Below are experts of layer 11 (counted from 0) of a mixture-of-experts language model. Rows are named router (the router's row for the expert) and show model dimensions 96-191. Each number is 128 + 32 x the weight over its row's rms, rounded and kept within 0 to 255. Numbers have three digits each.
After each expert's rows: a language model's description of what the expert responds to. This comes from a sample of Wikipedia text that the model never trained on.

# expert 32
router:129153113153163111111128145115140119131093157157091096149120144120093118163180110078134109081152144132088166186155116118145134134199114130102184101160151123076175127138140176122136089158101087124153138119131163096085151099141163081098187140095140083114140137152114140165158149164083134138
What it handles: Latin genus endings and names in bulleted lists of species, places or people, such as Drypt'a', Hestimid'ius', Brook entries.

# expert 38
router:081149122100101129147108139043148106088108168154133144137087125115110120170136100177160092126189171166208129107136107144147092126128137143105137116146156103143163089115114134147142125142101127137125149132115168032117191112129139125109143154072113138098109165120113117110165128180119150113
What it handles: Short inner letter pieces after a capital initial, in names and uncommon words, such as C-aus-eway, N-urs-ing, Bu-z-ău, p-ac-emaker.

# expert 45
router:123192092084115143142137168114166137119118137130119088199113166057097109160114097134093071098192086204136129117102087141180124124111113104073163121132148062132141137113137109178149108098122099184135135108114163067105140132181166120107152121095143119086152099134148100112176098130116088113
What it handles: Pieces of English-style names such as Jr, Mc, Smith, Taylor, and digits in dates and taxonomic authority years, such as 1978.

# expert 35
router:096134128123167155130130185082136134160040146141053108087086184104098111138147107163156099145166144157199163143160168186138117127136149147090163099146163132118184107113072205186189131163090161147096123186086177086107137167111164078091152121101122133103158151166096096146157138164102140147
What it handles: The, a, an and possessives like his, its, their before a noun phrase, especially before first, time or season.

# expert 10
router:094123147157166145140080139112124154130104152204127116144101141117091101148089106177146068136138125146136131135135162149165123108146156154135136127129114140075146070142097158137165095129137137106154110145077139038144160123126129164126115149115163087108168161136129111133149083179065115137
What it handles: Opening pieces of longer common words, often prefixes or adjective stems such as dis, re, restr, exceed, tang, and adjectives like similar, long.

# expert 43
router:096154117130135164142113163101142150111108138152113097147116158105093115144183135151133081134126135201169116165145113124153113082160108093106163102137132070149175110120146088173172079123118127172122101151108146093100170143184135096118084166043160125083153144156114070130143138130118135133
What it handles: Capitalized words inside titles of works, bands and named places, often after The, such as Park, Museum, Byrds, Spider.

# expert 22
router:110139074112156166105103117078181141156069144146093121132107155067106135145129119127150100128194085151115161115158194122159095116145177121123164114138091115092152068157132187153163111108127148135106139173091157104139198122103133151157175113125149111117158153101152130107184083137048094126
What it handles: Subject pronouns he, she, it, they, who, and first letter pieces of words after a parenthesis, quote or heading, like inc, Att, F.

# expert 5
router:054173132120147157158115176096137117099080156139137114110114188121090118147139145098139072042149112158197082142134117160136127114117116088114158089112136073105131108151113168161144076094106086148083137175156146069086145152158179081135145127099123103104211117131139100151168129096147108132
What it handles: Words about films, albums, songs and TV in discography and filmography entries, such as film, album, TV, written, Nominated.

# expert 42
router:126137127155182128145159086093131100115091118203108116117079147092078072135120101117162106157115151156172141153141198129153124086135200197141124127149174087088154065178110137125141130119147106135141188143118148102148151087133125103119130058106166127147158117149121110183141104181121119120
What it handles: Units and prepositions in measurements and place descriptions, especially species and geography, such as up to 20 cm, sq mi, km, located in, lb.

# expert 40
router:134135119117129158109162177090158105155102116188089114128100195115109112154140108149120118100088066103145109114159189191168097142202134093109166094140107108174165105110140105210189070133156193109104095115117137117103184115141124107130135087122119083130168186188113102139155110107080107098
What it handles: Capital initial letters starting proper nouns, often Indian names, such as 'D'hee, 'D'ibrugarh, plus section heading marks ===.

# expert 7
router:113163117142155156111136148095161149101099132154091097136098150106096099142209123076122114078145152164137178188134111122147122110188124179117176113176183120104183123154082154151146090148098112129107086125158150095063144111170147097090182119103113114103127116161098115179156170150111144169
What it handles: Mostly the, these, its and their right after of, by or to in running prose, plus some middle names and list-line dashes.

# expert 28
router:101169087126155135113102161124150155113104182153113119164116156097109107184193120102115107041126160130147179153151139105145113138183084111109167094149140118071184105135153164149133098123106028140108073152081144097075190076099152052122166154111126106097164113166132119147161129155105121153
What it handles: Fragments of all-capital words, acronyms and codes, such as XHA'PA', AUTOEX'EC', SH'O'RAD, plus closing quotes and brackets after titles.

# expert 2
router:158142148141137168112062089126153137137079130157078101108084140096107053179139117156109082102140094100103103142174142130187055152131143140129155067131123119138114116141124149145108100119153139163092086154137185128136153102148166151108142098135133073096170133122173105143187074213075172092
What it handles: Line breaks, == heading markers and heading words, and infobox field labels in list-style Wikipedia text, such as Commanders, Elevation, Controversies.

# expert 11
router:148179128130101179184139134091176123128099112133115092100095178115114131146182121132167098143168075171105146169150091169146109095183170097120139093171163085110183082134164094123157072112103133110094119087126144101084140099121165144086174142127095090109130090157113127134155105095107084133
What it handles: First names and role nouns starting a person reference, in biographies, election tables and rosters, such as John, Guy, politician, founder, daughter.

# expert 47
router:109157101099111136146106177130139097151103166162071143054072180111107114138116148108120108122143109135180130169143166132156126121124094137122192109126164072124127111133069161133130124120121106135110177190114185145088146157173202045100148150066092057147171162165112071126156141103104156116
What it handles: Nationality or scope adjectives like National, American, International before Register, Championships or League, plus list dashes and table pipes.

# expert 6
router:105175127173120148114103154087111097137084089165118099169098161126090090122134161087152070082162107120092147150171111139117120095176136105120159103172138115106172056134104137132139077101112130114133086127103163098081167145113197098116129185078083104134171152155162107168176103129095128149
What it handles: Main verbs right after a subject or auxiliary in narrative prose, mostly past tense like based, introduced, flew, has, became, also prepositions.

# expert 1
router:157166105088159161131158191114122121133109140154141083137085166047086126179156104121078088108175085131136118122140060150167101133111098099062181087169121079138163145102149103130163095133084105100149153085167156099136097096145157076154142097103105115085166140130151091162169108104113117160
What it handles: Word pieces inside personal names, mostly surnames, in cast lists, results tables and biographies, such as Johnson, Mc, -sson, -ić.

# expert 15
router:173166122109172175156164213125131089140110114158131097141096174103067123147139099121129090169205126154114131175165066125152089111168120109093140110183132069145130142110141096123148093154104120125143169090119168123130142136113164093112117138092113112080168118122113090150172091134106122152
What it handles: Middle and end pieces of foreign surnames in sports rosters and cast lists, such as -ov, -mann, -ski, -sson, plus closing brackets.

# expert 12
router:114157121088105144119111177093159136120093140174092103092114170085104101140184134089127101108136166124152188173128094134160129140165140172094159071174179107149160103133127170133136093189081122117062088144128142101068140145128164066085176154102091085078144149172115098180137140147108158170
What it handles: Articles and possessive pronouns right after a preposition or verb, such as the, his, its, their, often before own, first or father.

# expert 13
router:134164088088095111153052225114155118130068187127098118113123159090081132127177132123078081130117150141177104189151141114135096095095080126090152109127231089154159081108077179120147128176114086097164070158104162103077192151131194079134149148099068124097144153154090113161155142070119162094
What it handles: Words in sports club and competition names, often in tables, such as League, Cup, FC, Manchester United, Young Boys.

# expert 17
router:093135126150152179142090162072134152160093134206130122110071134092117116128161087147141101095144130156124124131140134158139051087129182159089135060152092109170167051130079144119145104097121140129118175103101167055135179131102125176137099114090098111107139160210103069122150138206125113147
What it handles: Syllable pieces in the middle of ordinary and foreign words, usually followed by suffixes, such as emb-ass-ies, ass-im-ilation, de-gen-eracy.

# expert 23
router:128135117157117174139141131109140145132083112155097124160111157085103109140162114107149084100156097162101158175133124130128085050161132176112172087162101093084184066118151181151141114181103125104124111161094159118123156081132157087128135170083093070115144113123185110166161108111075152140
What it handles: Commas, periods and clause-linking words like when, but, where, plus quantity words such as most, much, years, several.

# expert 33
router:110129136124132136142071170066121176102113075142072118102069145099109077143137079148109135130152181125082096149180104127167077082158156147110153089140206065107163109109116143138123085119147135114084116115106127145118149122191161117135130156108121112124165125146087151151179136162119145132
What it handles: Tokens in mathematical, chemical and taxonomic text, including LaTeX pieces, modal verbs like can and may, Genus, Species, and table rulers.

# expert 25
router:086155072156111158151131218083159097117092185162096114096118139111124114168159118106090115090112186136138138178125138095171086118120112115074151138113214087138172121080110157131133103181108093134124066119116152093095155131150158102106188132073113127116151155142092107152170175071105127132
What it handles: Team, country, manufacturer and league names in sports results tables, such as USA, FC, BMW, Serie B, VfL.

# expert 41
router:143135137119139141148118195100159093145111132174120080133095175118110101165126095112114101108215132170131132121162077153185106132093128108063143096140184062137142121139125129127129109178103120149143133108148158081106143103169151120123177108090099130082153125117090107137188102121105115169
What it handles: Pieces of non-English names, often with accented letters or z, j, k, in Slavic, Nordic and Hungarian names, such as Štěpánek, Läck, Mănescu.